{
  "experts_per_token": 2,
  "router_score": "sigmoid",
  "n_groups": 8,
  "lr_router": 0.000302,
  "norm_place": "pre",
  "optimizer": "adamw",
  "beta2": 0.99,
  "final_lr_fraction": 0.1,
  "seq_len": 384,
  "doc_mask": true
}
Below are experts of layer 4 (counted from 0) of a mixture-of-experts language model. Rows are named router (the router's row for the expert), up (a neuron's input weights, with its number) and show model dimensions 256-319. Each number is 500 + 40 x the weight over its row's rms, rounded and kept within 0 to 999. Numbers have three digits each.
After each expert's rows: a language model's description of what the expert responds to; "gets" lists some tokens that make up at least twice as much of what it gets as of all text. This comes from a sample of Wikipedia text that the model never trained on. Tokens count by the router's weight.

# expert 8
router:534452555503510522565456571495571478466494509515553496517535472478526423503497477490475519435509496493536427518526493492460500540454563492481514427454438490488501413482450480503523568520473495
up0:509530460561572602471488542497517501413496563472488479503538455575508544504462467512507466444511481514477422579493475551510529418505517489460551441528471423502582495530533508523452467525532496
up1:553494516462497488464456492508507541476420527504536527521537483540477510529501484462407534508494471490527512485527457509512512515472471497440577544496507461573512544454491435523477475432397476
up2:534533535456511604477434511553548496499483459485514550463484503511435492529452447445482534527484566528484513504499407520513509501508470452501480496422422500501551434458502480517489507535528502
up3:538548520511511509522517583552500579452520516528480523507505433461509565463552545467468484418537483524460544534481541504490538484442479540551520530501469466544529539536537545502459475515511571
up4:439498471537478468500487515531468518491465493519477456438499540539550462492432471471429507480482514526492494452482477562534577477491512543484529586559554538485503530406581589539462609436521472
up5:485538591451491418474522495477506530476543522507483482499517510505370534534472547523511483476544529461404510471485534569522530538469547551476522574401505436482509513463500478444470491464456438
up6:496518571458438499513477504561557478514470528509492573530511469564473493528489551388519529506493511470522497533487503458511500525513484529487495485487460457492411454536401446455506574526548497
up7:427470508530466528469487499490471515530505541485465486525506520467484536519595515446497511529488535494521517469555479427513492505433522479498473468503546480513538591533466554471499463515521477
up8:468445508514465467526461546449444457522540450582457469465518485464473519452389543487435572532513469510555444472507518488477584582543540432506486591509499514490472535470529487489481499465521497
Description: Pipe separators between cells of number-filled tables like sports statistics, plus semicolons after numbers or letters in lists.
gets: " |", ";", " —;", ");", " 0;", " 1;"

# expert 17
router:503461545480528484489407541502504482506469453473490500440460481524482481498460462432478509499496541462536550411528531539481470502533514453487587508475426458471526442484556456415567512539468481
up0:478524532555523520482480532399487516524555510473457481450469461402494495501467503462487473479534541511556588484483468534538471503459500455533471528482525567415534470436497492501491523500497462
up1:516454430574561568540436520501483514536484450492429424522508518463508497520489584478591510496434565481513498525534515489467452459558499430530450458441431528452515470492461514521497544489476482
up2:531464540485517535502460542512450566545526532527501414521504525487539475567508482568479522520563520505488494489521487502488527481459432501482483457496441536517510400463512509485514557441442447
up3:485529470521451567524471478614517506495539492503502554494527557508488513412473528523432466571474497477391515465460499480398501585502504433507552466524478513542458512519525558486469516568528443
up4:567480482490536555529479495501488497463503490507522443537497480538553514509523545460491478481528476505524519479554513573505521468509453503481554456492520512427537509478483496456474506525459396
up5:524482516492479476443422469565480410500537548412553498493528555474451581441502518528524625482455451469475496523515474465532536515491475476485549487479426503500594485532459475535531450490496472
up6:545491478531518467498485472475522497521506481451556506496510474473458473569545538458396485480488499406487489465524493586478495446483467495448422483511513499492555456518516590539494497531531478
up7:466516495478542455453498503526518454462527508462525490512553516430459488483455559491550523537474462454523479497544502455493550439550551502481532521491489595493525509516510509536574468527522531
up8:560496407534567481521492566442548473498513526526600484523553501520438409563497562485454547565472500422520482503437467496505489524433527543482481433505567534421506437527522476496480496551459581
Description: Line break tokens ending list items, table rows and paragraphs, plus section heading markers and infobox labels like Personal and Senior career.
gets: "\n", "===", "==", "====", " ===", "Personal"

# expert 9
router:523459491516501495464474519475566524497484469488584499526534498528490503525563494514550553469488501565497519432487459527505509508458552458503557479510445490509542469456388501456547518518521497
up0:515572509481534465483478522473507517541505524581640530500540509485424447527432485482552540537578432494502481532509477438454516483550498512535479488450515548447592513496489458440550427406525488
up1:591518511531489461462447534496556438421480492511467501503517523472543447509518478503529594493510426552520501477535496478526551488564532503523420471487497473484510411509471457428513520504518541
up2:586496542539455539477482520484582606461501510517587507546507542599512407494491472517479540435508415492503492497494502521529501511537541519577533573473539508474519437506468455481458551505491479
up3:476468496455451459539421485495457457479396509484565542497521479458495470513468504526534507568524569567532572495567436445519510482480510528515469475468443536490586509534462528519449531497468479
up4:477514539446528501503535488508555506543498463504566544444486505496475439491426502535542525535479551507482546500531458518547469504551498432528506447511515450534478505559437470517482531502479519
up5:455457530435593529452511486540547534498550421497423464543541498586467454496474479565485606558540436506527546435550455486505505532494533423464495518494575470507474488469501542515544508466541420
up6:502541537474498525440455537502469549481515503536544464480546582497484482547587474476418381405489496466451495483525534502541523548510471503523533491489457460495506475511527486467497486558486556
up7:535466477459510503397481552500477532506493506474538503543530515543427475429572518487468476461459536577474483501543481511457533574491500477487487481477468470489510457549509549446509445449520488
up8:519389427531404562464522533537533482514457513487479449491505452526482479514528544533525463536495504491456543501538563503450566474464512499524525429472460482422478559516536542448459437438465498
Description: Pipe separators in election and data tables, plus place-name starters and directions such as New, Fort, Los, north, •.
gets: " |", "|", " New", " un", " •", ";"

# expert 13
router:538470533531423538455449474556469561546486494525548496408579490530473484515507476498474464476455531439507507478534436479537491607480545509473502515510509446530445495484541514544509472508513469
up0:477478464541515515569493506462514535500479566483543469502542523481525520561461556442495534496479503481533560487524534539533535479502492503473473507488566544464496501423537490480503563470477493
up1:492483530469542531485504494430472530520487512544532521490540499510518475479433464423501536498456494466541494476483577514528518544527489549580487497474591533489483550455534526459519548547494441
up2:487470546467519492483504527516445547482540481488521513431533529589495471390538487478454468493531543450526491494482558521524489496462434454483572444451405504529473545502539431471502501491497459
up3:502451536447456496424467510498452497530516516455508517492523419474442462481508562443478440484493473454445495514484538467550497557547492441545550498488531492576483462543487424444547601443538489
up4:490470513461494500481545542548497479454527536551493537429533448527525371495439459508445511492494510448486507455501483478574439506521493559411495508445471512508425468575543499491449547530493430
up5:442517558497589487559481530458473535482573455520506469508497574524478529539501461433554552452459562451538419506453487545538453566485547515485534513406453544526457463442484453474530500454535489
up6:512464461515529474516485537563521528498485511510482492545535462393534513573415524513401514453462497492528563501475532510484475537542568428513556529462524488519507506518463436406476561510536529
up7:564476460529493520524485501552496577471463499476502412479493507512498532522521472549511465482464558539530524437539481476433443520495433530518512468463505537560501469529489449517490490458451460
up8:563473498564503496505518490545514565519448535469497484490536499595474440536413575505503520526542507539566519481499479532468483440499536506542460490460578408511519476466454523499544572535516499
Description: Table cell separators and dashes in sports squads and results tables, plus as and short capitalized particles like de, Al, El, Le.
gets: "|", " |", "-", " as", " de", " with"

# expert 11
router:528445553441555495538493564525510520464470499482539480484557485516447501498542469470486556457497493408464541509531443479563545550520531544480510463415501529510550477468431512522486478544512472
up0:460456488540515521485497501528485530478512572490535424539500540528558504422536557495502466466524492473488461497571504505538499515506486522468415468502511416564481466527540481455454562506496479
up1:524424469555467542448515548613493455521483434582536506504526457468470517430478509487433476488475572496531610573542511471568540438495567455525488480543594528477534474520448484542504483431552426
up2:416585548512486562495498530460511553501516513547559494483507494523504531474538469533460495431425494489510475437549543558521512428500540469511565515514452462504514487494520466568466549512483473
up3:517551484478574495525527500504518480459500465518532575481500435409538513481440527458445462461602461533505496484450513457565495514571460426540476485519468484477493547483441497424512485574465489
up4:495529562494568520463510539477549557520470524528493519478514417497461460569448533470447450501508516580441509521491436504530483398524475479552469530573563437503467505448494490519490502486430455
up5:430511539525464492512508515577487482501479471489488520456487487547515465537476430441617557550450568494461494477513431450457524512523434458475536512450529509547552506546490460541441474495570522
up6:570587480502460532553402519471518539496492464494492536490484494578417500432518517407456493476531463503493518492520566477507468507522436545538482432468514493558551553471402502515481461476499474
up7:478523500543512539502505502543440527465429458499518509444494500526512456483459395443482533491518518486476532497505460577535504478498523483459549580476499469545438489550519572452520498510454478
up8:489526548503457486542466508506498433508529454522532517464488501532436487487535514520469563460476541462524455530541481512499471487565495477428466431485485480449532492475442490536547447506437465
Description: Periods, commas and closing quotes fused to the word ending a clause or sentence, such as Albums., 2018,, only., beer,.
gets: ".", ",", "s.", "s,", "\"", ")."

# expert 27
router:469534580483521484464445592548496487444453463507535415474456533477486463550535481498463456441463543482465497542575436502528482551560620482468535412470447500516482504549479569506430449463493450
up0:490490542616479468555457515436453500548480518526468492460582498445553534503527474495374479484487480458439516502457474436478410480506501513460500520481502510454530491634448499442474509480521499
up1:520533474495544580558505499521542586521471509489554532443555482492558519508473489416561449465555511402480528488474399465539467474485483435484466456525538498446563553527455538473529526526457519
up2:542421484556478536599441468533528530475484542471528468494504484519466543516500527450532568608534542511517545461467504471494540470475522405481424508509471481534485494431481533518506532570476529
up3:476554534584473477500481566531507532439488461535560480480525543477505490473525546525484522503502565441515446543494457588472430470501500517541573526494493490516587452526466401482542507492485543
up4:545491578549473511458552517497502522454506512524513476552559443507415461467566534556524513510460476507531408486523411526460462482452463492373518495449503421566475496524536486522538524459457463
up5:465578470491575558495472510494525527540492442497572580491499463517486448510421569469503558456484475458463495518535521492441538526463500478481507518464453509523463523504401427471544473506478480
up6:493529560547555519504475522492554573532437483490529547483555521427493511481513472471501458436475552498472543506520495545528518494502545457448483456461520574408457466501551511467458522449503523
up7:536440481407476561465534547536490524563444521495433506503575499508525512513413490513463588514507508426563590529485519500539458472462451383481467534518535530508424483537475525589530495499509551
up8:499454506442435462519475509472530542443447465523531551510494455506471437495559522543533513450494553475552484511512568495557549471511516532492528409443513479410530470505498496504535513505512463
Description: Grammatical words and adverbs mid-clause in explanatory prose, such as be, than, because, such, often, and -ly endings.
gets: " of", " and", " that", " an", " be", " as"

# expert 3
router:539497569518486477475513614579569572403521531498529477498543498495470485458508498467497459546498467384471503416490512509504526514498531453583580563500475569530466482508456502491476498504488518
up0:522511455429428517503545512468584444504555614545509539488498500433490515421559434459527472521536513486508491452467470449519504523555551503445440520482458464530549517517493476470433593488478448
up1:484484526488434523431435559503481477527492424545501461495535521519440506444538456467406498508519499445451465542480468530488491471591567473518492520457528502412524485508471499499444501582474410
up2:573427545471525467551510463523586528512486486542532477455539525513512525475465522455457538455429524463481547473528494491560519556543546439561487470462515517493562552468520487534518435595489451
up3:483465555456483473550458529503508472513509483528555570526491528517491435443538517463458487425507537549507512504539498418505465390530488465500548530416595467501486651477523490488473578508464518
up4:608512540478500467453547474486520454460432505449484567598542514515507512550388508460465508518482492491462462462531465457546450467485536457509517530523538508533449491538468524521463480562545482
up5:533481515448452530545550516491508542533479570453544509481546483455523556497542435468453546504492539454476547526530455505523452629498488500521501478550498490508499492549492587543424511499557447
up6:453506580434443530437494497476508539507503526529462463592501481479524454456534436472511510508531506500476459484517433525528454508549539478532546510542525513433502504430466500412496482421507421
up7:517509503501466517523518510518494558392505466516447445483560471514466505489458548399475558455440512508542511542514447532432578444528551531547505469515483552536463456558496498464580456501434552
up8:523575483421484502453415505470467509483544490535515414475494600512497538542452488546453559467486522502506514527495499442501595512497531545489495422498495545527490537598470463530483456533441397
Description: Prepositions like at, along, near and of in census and career text, plus inner syllable pieces of names and titles, such as Beck, row, ark.
gets: " at", " of", " At", " =", "um", " along"

# expert 10
router:436474592467546466492405549466491459490426452542473478490513512497478439534468516528464524479502491518479505442509490501570473538519557487534551482507485426475504528530438494451515502540552492
up0:510514489459562469494533553561485528532529514432475495515529514453537491474502467488510522453531506475450589462547481541507493524526499488570412462434564501451499476450503469454453503532465521
up1:506474522404558525512422555512446476487493520469494518486578433472419492418513476522503539526496553449429501432591546521527452514461523473529488470470547457481506509461489544480486566443503477
up2:513506467494489470531480554478457424477529486433553496535578477509464487460500491458508562411547474489472489469521475473533509503513557458462440506525516522436516511490425412529512521475448432
up3:480483529545593534583479571457571514442421516432457464531518449507484490467493494467429577512579544538479463484485487451513461555434533478478535498506449466496470567573448538510491520412471555
up4:520572443465453449520447533467461442409525544479488521523483461521413470555454371471533425460616535556511551563525559595481500445534551545532520569468500524489470521496464511445479522518485488
up5:453556471574454458504451580465549468460479486530539496451493423567522521508531427465543511541559495512499518457457573424498388466485509482473438525474427490459497465516468440553553496510464486
up6:449542447466540558473434560501475512480476525454510545515480535478477547443531482533467430581537536452491568422540526545513509533478505486574530474448486417387544439529471473557499505491479579
up7:485480500523516546475507498529469448488559516514534440538496407482527527580517465489507455562559503495484545470449490475562453527543468474441430509475496482552575511464496488475547511494442554
up8:557486616512454490470490458533512438512452482490474490481496455487501512475463415519483540553492469504519513487508508515546405580553485493548495457518523478482411497542485485525485542482423490
Description: Infobox field labels such as Born:, Country:, by:, coordinate marks like ″N, plus of and commas inside place and title names.
gets: " of", ":", ",", " and", " on", " United"

# expert 20
router:509476529491540506491454478505536547458474478512517524433553464486436492498507510585459454539511466477547463429441500549510489525546521496481536515475488542428442499512452557565512465525469483
up0:493525504412524477518432534528544505490485587457476522540534436509427475570527440514542525458547544499478488493554466490496507555567517503467569511502461484484484536482502514480582536553484522
up1:507520571550616511473433584547578562512564542533505541452531455504403504547520513511447554529441477453524469428454529467524508508436496534476528469443520506504497494477495462415494504497519394
up2:549539510444494542458504499541553430480448539514572550511512515465518427520471521486465507479549487461467547496488460497517426518571489510529463475496507533529582480479512501473482529535522478
up3:505551531484502517506433526502506489509548399533526526444481450525479456536511474419480550508467465523526505479485502432492539496528477416508556473512527541436473486573521442516490576457468481
up4:495481543501606607517515479512510486535481484509522525496538529530494441498460479536470541484525460450468621491483518479480484428475486511478573471550496547520517545584535498535492459508496490
up5:506500573486510554511426520496511533501512451495543516589572490512540465563562530515527519408512488462451467475495407515546474459492510467438556522512527511502463495585498492458453499481486472
up6:433532526508506457524485496516560522463501521597517497502521418496452509501528531479489510506486496461439568457492533499550480531465560428491509468513528529447503528486472533505485493450433532
up7:495463554521579502519445474468502569507572541557480528541509411538510511483556484479521454437457528497482607536531479523513521416509504493499522506472604477453464532517462457461435450520512507
up8:464499516556412566511403520497555486478511461479527531505414518503474535538449528533467504520553560498533494514497486588525458554506428480411540479537550510469497530517528519449516493545489496
Description: Prepositions to, of, by, from, month names and dashes in date ranges, and middle initials in person names like Robert B.
gets: " to", " of", " by", " from", " January", " May"

# expert 23
router:475489529494502505493441602483481498471466549536524534475546459509491379546565398506484444475481558470508505402608510551522478454512504542575547514518581515560447458573494490573465538491425470
up0:499476493559539519476472505443470519480434449510639506498552545438482526529442474482526519493505469515550486473532496486481453561569462519523522540573512589491597489515492561473431539490472458
up1:494510579548500502486433451493504520455445521553486519448509524560490540506462480489440537493484519513496508509553511506499471529389512560454418488453487418552443450466554517519473502516548505
up2:498525514485568515458462523565530511476486547506468508472535481494412392539551494492497476493423532485435476448567541542506494481461490484490491464476489516503521489488549519501580520478553440
up3:512505511469479523505486551534524517464500607552552469454537549398484493505453475509466409515489529423457442548535513471515533478565562537386481486451473492472498498514479508489474443438500552
up4:463519551489490499565452510524471512480504527495520485470493484457506482495527532498516582416502529485512498499497485558476471435440450486482413456438542446588506560470433497520553535549473505
up5:526519539525523546494505529601543452409493529411507395447495520521530454488523429460493507488537576465519522473536473495450475529585517527564537514568518506480536539470462477517545536579482523
up6:511483541398470527506503560510529518522543481489510559488530501570434509469519498440477517614533556494514594426559409456468431568506536492577527497537493602546530548574492548534552528553490392
up7:567498551489572440438522529437482481514537449520480520464508504534490595589525522524470445562526498495506487468450581499513544495496463477428417473460537454452505499516484499514480381495502458
up8:505544518495499483461430461523534509431408523505442488460443495469497442548446493465512505479458534427554490479523499548607525527516535516513491410448448434512526517526541518495450486490553489
Description: Small numbers, dashes and blanks filling cells of statistics tables, such as 0, 1, 82, —, N/A, and sentence-opening On.
gets: " ", " 0", " 1", " 2", " 3", " 4"

# expert 1
router:514490526504533486520441512506533518487483473505516534510550496474508450451468495501520466447509530497424547505496451521539562466555517493564561443478471401480462426482531470554456522472499493
up0:482501482490511508475464552508574460454472566514574473484540483505481494512637500514451486461457493519498484493485527438502489452537517512484530511478566506442536503550446483474471514540496515
up1:548473497565544443550446500562559461469478512459587567491525428469485494516531573505488471546526492492489501428564482476545581512565520480472499422451447453522502463514478544503515541482480486
up2:555524549544495575502487540460399545475456453452465529422469526514546488478510515450455573470505558597425512481505544527566497424520506493503456543456473435562455536469457497486462526500498464
up3:482527488528496458482502489512471546403508510543510456496538448509530543445499517521600517517581530540474544502545449540527458530477492480467440391512547426500482438538477487412483575454492560
up4:504526516524564497499465513516491535538495536544463492498489477586454563518464433438468525488539507456418497496494495529518541469571539475416465444463467440458517439526539412541501449587470484
up5:523551560520535490538519482539474413441526498486536536484494509532444447526475407501525510440460567483457468462565516478544514498448482511455509488522465498522430476533481481513468446572559477
up6:470527485416499535548458510618486508416499496446542485464457496482485424486531479439532472513501540534465515486571445500459560426550520457411459528509482490433490501477501472457526536524524505
up7:449512479612528536532437514553560498501536520513549533584495471521527491465562510451492507468556524501423511468530436478498524497536464505470472484511514467470518491484443539488449467514471464
up8:485493490508559523546519489505584489512494512550467580543482517451521486568446529450541471538473465538518582420497524492553536541522530528461475518557495523622453466513506545501522547516434463
Description: Articles and pronouns opening a clause or noun phrase in running prose, such as a, it, which, who, this, often before was/is.
gets: " a", " which", " it", " he", " and", " who"

# expert 26
router:449462572535498492383452581470479530433504489516443513441527466445502438502478442534475495448534520535500481441550447520524494436482527481469424478470445429484544432469458542462459511494421417
up0:510532577504503567488438553484520510510500528458540559521563450501499388543498536484479446552507494530483496464579514485476438430531432510413517458529448516513448415490495472515469517515539473
up1:549484518525521555484450501475555487518476488564523501586516435491507470472492453479464547485452524516486620512592469519525500406503565490436421425548527455437528501557491518442585481549498426
up2:526485489471553434488435552537518484449526520523500462452512453471447461497515450446441569565487497496490555462503574472587539502451515528477487562559500496478507494481493502427459547523508505
up3:582436475476487454583513513479540502492619491491481503453529482481446504548551464453470566462444518479466560496426462459509532503476550460469456471512505518510447505529520543561474444514536498
up4:488532467562520497462464483406606540479473481487515463543474496509483488522507575521519462578404504481486482515486480475512469476475520448590515502443579498519505406484541546486535501475518455
up5:541527412522508439529463515500536487494543487467569569464532511536485474499476515518541521493561436451444513443502504536526465551478511472473477527530496420551467503566490486491441548505550486
up6:496492500493432406507507535438496471544584446485498514456564442513480493480595423536410515526494502522472408499445437486469494507567518453487557494529503569464489503524484474516512582511481490
up7:495544547538484550465462549491490575552539464560481508531482531447400497525450541504448531489488493500448489488512464476439496478533586530511539462534508537495499483439516435431535505538539502
up8:590454573469487562514453542556560482563498553512490445516540504469474492529509482497564524447515544561574529516549471523477517515427558504507429467526495565440462457482554529597507401469401474
Description: Opening quotes and parentheses, (born, ==See, hyphens, and numbers after age or degrees, such as (age 94), "K.
gets: "-", " \"", " (", " p", " (born", "–19"

# expert 21
router:513464569478579506468431546500515475530445494519555483538497441436433478462537372555482450598468585514578505458508509504614475550524590515468525516496496480446543509511437497470488464504403493
up0:505515547475547563476547498519504511575574517486584442432513522497499561503483517530568502488420510563521481494504495568533493473484500502444493503455467481501426456518485409434534494467552445
up1:529555488555507534442569507501509481476479489555498551544442526437459516553480450492482434483563471471503514497528530492520477564520462469476507426524527517535529418517421461545493456383471431
up2:505538413527380550429386470548498535454469500500481560486447518439509463474486507499532489478426463534445430483549434503507550478494512527416450456534497500500461552464434487610523489407495499
up3:541480514454477488434556516536445590476516494526610472421538476499429485436534549554465486500520556531476544527500533534484504516486455547495447534501568497519533548448489527488515478512507542
up4:528546512541465426515476535466491501455501496542523530477530452507459517515486506465547546527485521449462467522482519518496512507510570488456561489489565476463562507473433539500464474540536501
up5:530518530479494498490467559508546397448498529564464491497527540573457524524405474470501422551522509501447527488519546466459486499430507483452496495536494555556433450532497506544538494436520495
up6:476451470480471489493558445456491457518520582535471526483490489581485574506497502489509488482451507478517458411467496499413442512472478516500451504449528524513494523469427540499472509494504467
up7:578502535529465517458437512460572446500529551499572486481522480500482495461504567492430523478558579493537521506475498455465507431567499565499448475561495473475502494496575488538466479534515488
up8:511531557476432503485543575529531504469431471527517506451444410500463446494550497504505535450477530530496497490518517477448440502438472477498494499499459529459571501502392469507511497489519508
Description: Prepositions and conjunctions after verbs in life narratives, such as in, to, with, from, plus sentence-initial In or After.
gets: " in", " to", " In", " with", " on", " from"

# expert 2
router:505460500535481514525465513523539481469476518572482482520511514579514508535494457520503490501480544470530499531493473466554529504493511487547478450462467469500505538499437465481529446471508483
up0:455528448508563536430488527529529468485529519494578491545541514539498469473505422524469574437525444434484484490458513533527510512461476540551518502461579531467496476454509491469533531438520498
up1:495522558508427470467537508508519466475465458442510616454444528466522449543483484452469520552491535444532427537494469492530485499545511477447463408424524463530591489474425500526491439500439489
up2:512502551499491494563409555522540468510516512511533540498538489455466457481456510457494580446480497546483501443506533548436420549476520445510461507497514508481459492544486552532461467512520472
up3:443450485523542563507490540540586452464508460513471500544474477481534491545465421513480548540451451493497522482513457484553522494519501460574517466457485500452502534497502521468518496561459501
up4:525468506467467454491462551476550485442427504504527496459530468506442470582468460493472490513468467528441548484499558477475498471498527509506534501489555509521565487455560475501416543520486531
up5:479551499472483553503511507455448507437413454551504517508535439500463471493458484456538453489519523527555417462507469450439442404493467504502412560486525481505519432526552487424469560509489429
up6:501501539518489508464540466497521510496489525538591440514465473515502485526487488548528514538480476459490524492467502480476454504482496536453493486560565572498410507558467544497494501567505530
up7:422520572378575538536433502568462527523502438489467588469494530529458452508483444509562521531497538457495498443478511552482450490519546491475522462536486571522492462515426477510526562457518485
up8:461520489529516558521498491517518517486553512568542520552499415415472485519506486464515505474456495458587481510459523485536504504523549547516499540434517457435467496507422493528486511554438468
Description: Conjunctions like and, but, so, also, reporting verbs like said, wrote, and heading equals signs such as == or ===.
gets: " and", " =", " ==", "==", " but", " well"

# expert 7
router:517520477512505522512433557490493502489475496516547460561513519509448519549479467531458496518462574491452507552596460549532460495491562519552475458470537525458429484510561495570504476442492499
up0:426491546541487501454503545492490537530518512562484540424552476492441435457509451452388478460466493460446505486531500448537502549536404529519438398538436517533509492502431559510531514579515525
up1:461474491515544532515424549496577511489501481455603503521493538525519452489482536498444508481545550512531502491548457482516497529455531470595484493366432501501455442497497440518484455537522497
up2:497527490481532530497525507449435574496544526443473465458522439538502500462593461419498521405515553492457515474515451535501424516498482513513519510507510528583477514470551469493559497535521460
up3:492488540491464527539475517501491530498528442492537539523527503532504487505451523449470507551511518511474446508519458533434459500541549513504538590508480487526506551471477506544451555478487451
up4:436497539515496471423493485396490471510523526530476518532539499455389477534530499448490475476458531529434452448511453519481499515519501456444493482522484501474483509549542511438541513531485509
up5:521505466472464486513503540482536432470559546495489469499576452518455480512443475460542438534478492405575473505476443503504481523499448479530472457552516535536462462518511430488584540466456511
up6:508501531503467484452535510500452448508492491533514525512583512540506507488516522505514542528417506572465551517517574470513465526511486505431407482520512506481515413539497461483521500481525544
up7:495452530482527540539422501548515556430522547573498438455503448507426510511505563500478521508426504520537416458523462504535464497439480490477411413443587411572545479508569482428501504477488517
up8:504548504575501445530429489499531497513435503446582537580498535561499498497470447559552503442456461528512450548436398538510448476631546508531440434505489490520539453565458475458524509479546491
Description: Auxiliary verbs and time prepositions in biographies and sports narrative, such as was, were, been, during, before, for; also sports table headers.
gets: " was", " for", " is", " were", " had", " an"

# expert 4
router:522472512492485515428424481515469587478498507458611546523555442505500448550505492536500460529533516468466491474599489544501554513470491513530523557506491469530527466500408485558478491546478467
up0:516534492482493519481541501422443518498473534418503524541553502445434454504469510454517450455556468519511559450472561447437490522521511503536447424512488467526427486469472491501521467450504479
up1:490526457436476482521471531433521482387498514523461535536497495509502483492532429496525511462514530488439494441636524531609500508522531444479569521522507508443521455517502443498507536544446442
up2:497561478512462576485524496544490518468517538543504507525477464443492485497499490457517497498559570543484418489475529530571499441458521496480461416526485562470482456496508469571488560592494487
up3:467511537492479506445519517498558449525491456471520474511483500510481551444489522483488506498504545482423550514498586493514525571479577553470487507492516515486465482434564500561406497525498535
up4:544481524477554473482514482549473488496476444507501433404537500472470526560467498485512496536537487551515493526502431475460500513543498501543546457469522575512516499541544525581514481492554475
up5:454545502565497461582455513500513551543502486564444496434473495517507510499500462488488473456480480512518491438545491415463497506590535465454453465484500526473474508420529480526520501459567502
up6:542445496541511568433500496499495481487479561450508492447488472512440478502525463472511535451508535496481526564530511501459445481450551429527516463542444514506504519479521437556482525471430486
up7:444421553539485498498444545520515540459505458495484519524478433447515481501492539447516525520453493444467523437495491523556431479508525483519523496529499466485483540546546506513447555520517438
up8:510453526502466487464479506462612476486507461458538545512515595489502503482543522505438517509436476415518472484544452486522556502488551525461475491551493590549550515463516419494455456525519474
Description: Line-initial list dashes in credits and track listings, plus capitalized name-opening pieces like Ar, San, Par, Mon and mid-word syllables.
gets: "-", "ap", " Ar", "un", " San", "ur"

# expert 25
router:522511558482484464523419554441547523467467536535524431498532481497423467521556457495478456506530585463555546447518546526517451476513597483498531529503553492506516439507420409545462502552422483
up0:416498526497508510477484525463568510484484571459504505459498465465470499487537478542401457527476440477521489461510498533506455545523523487459536466503525454422496497462424554408420480507466454
up1:471472525528492474535530587456475487492487473475514434515484497467506545447468436539518514516546489600559516497493529531493445512425503487510505550416486548516576441550489477477557525532486469
up2:500485524438473565450468504492456495521458483539492528524518546556492551538441447484470496433500501517488498472442518448498470440537496515418470491451484457496496564536527581496515480469487479
up3:563544481539545505505508531489570498446523506576477480464527412597452523479472508442525518482500518496545524530473358534498514484521559486513508457491524412465481508469504522528481513535541475
up4:506545468467534515458516508571491472493479469504516502477487465518462477469554566475463498540618526529529562509493453562504576589512490433544474471545527538489516487495496441491552529426493421
up5:534438514541546448507434482507562585501595428509534392475508583509460505501466591444472481491418488533522489521475470492546496489490521578491544499453470485415457427508553487467494456472543452
up6:491483558492515519504513533441637464479409536547510478483518503481484524545444515570538519553507463528486511470495550488437566579470542470439505563468537437546486536486499545521458469514499428
up7:464513532471519489452511490517484493495499488488470536539471472396454496489480549466410462502557484517550508524470484538500443530564454436473543536523480481487498481480434425496434505502495402
up8:505503457492403516539503516503575523491446560435465504519525512487435566580509460454493493449565542501475544482498487462418483588516541540475546490482508521545529599532487501553458512524473471
Description: The word the or The opening noun phrases, plus directional and institutional name openers like North, South, Royal, National, University.
gets: " the", " The", "The", " South", " North", " \"The"

# expert 6
router:527441593547511436493479572488576475510453524503597542488434517468450434506483533477487523498493530451535525454428507470486514525498617479497524483452530505459493484471456520492437497485514524
up0:467483471474490489549556503506508527558577518515519598539538549476516521481464427463535503545594487521501494541465481516520523407468533428505467550439482486473493398486462503501459533469553390
up1:483497519526471508493416499541485464505499559528510439489574515483431474562539484484430545472486471476507466501526489511524456547517565491560521457502498446489475479484511510526498523549560436
up2:555548533583544445501502508484544518406553501501510546519502445528484498507456494525460510542409393489463497453496422513502513481493546360489508464479449492485476473484435558579503538533505555
up3:531606496492532586458421575471473524487512467551602475504529525473434466531402463530503595559457458551486461495514517483523433513466495498545436520523512500547470473460500468407501439573511482
up4:548560463575455503497442452500501465483518539557509556556525496453482483541476496439572461496498531531535474478477519453544464548582546529461453486416504536462457484474490488490421510498558472
up5:509548488485421549511536537537507503493491449557511419519473451538469548576498495452434514508467584442509472503540486563522573466437571473516544569498509465523450493454435500499450526451494456
up6:465500506524486499443489526520495493474495601483519478454534487434571517451520525464430435492559540509506446480495493478415465471538521486463445438473441588484492521571523521439604542474517466
up7:520500452551537538501401527550487468498490548449484440520561567567457472473502500484522455493548464406517463455446504502497511510465483535478538504495569516426465507485481459539504484496441508
up8:484501479470509506504571499503465561442453465469493595447516504481515471494445541519488498475524503498422487435510477496481450457527558453517525493454452501512496487555474542542506497543458471
Description: Quantifiers, ordinals and possessives after the, a or his, such as one, two, several, other, first, same, 's.
gets: "'s", " his", " two", " one", " first", " other"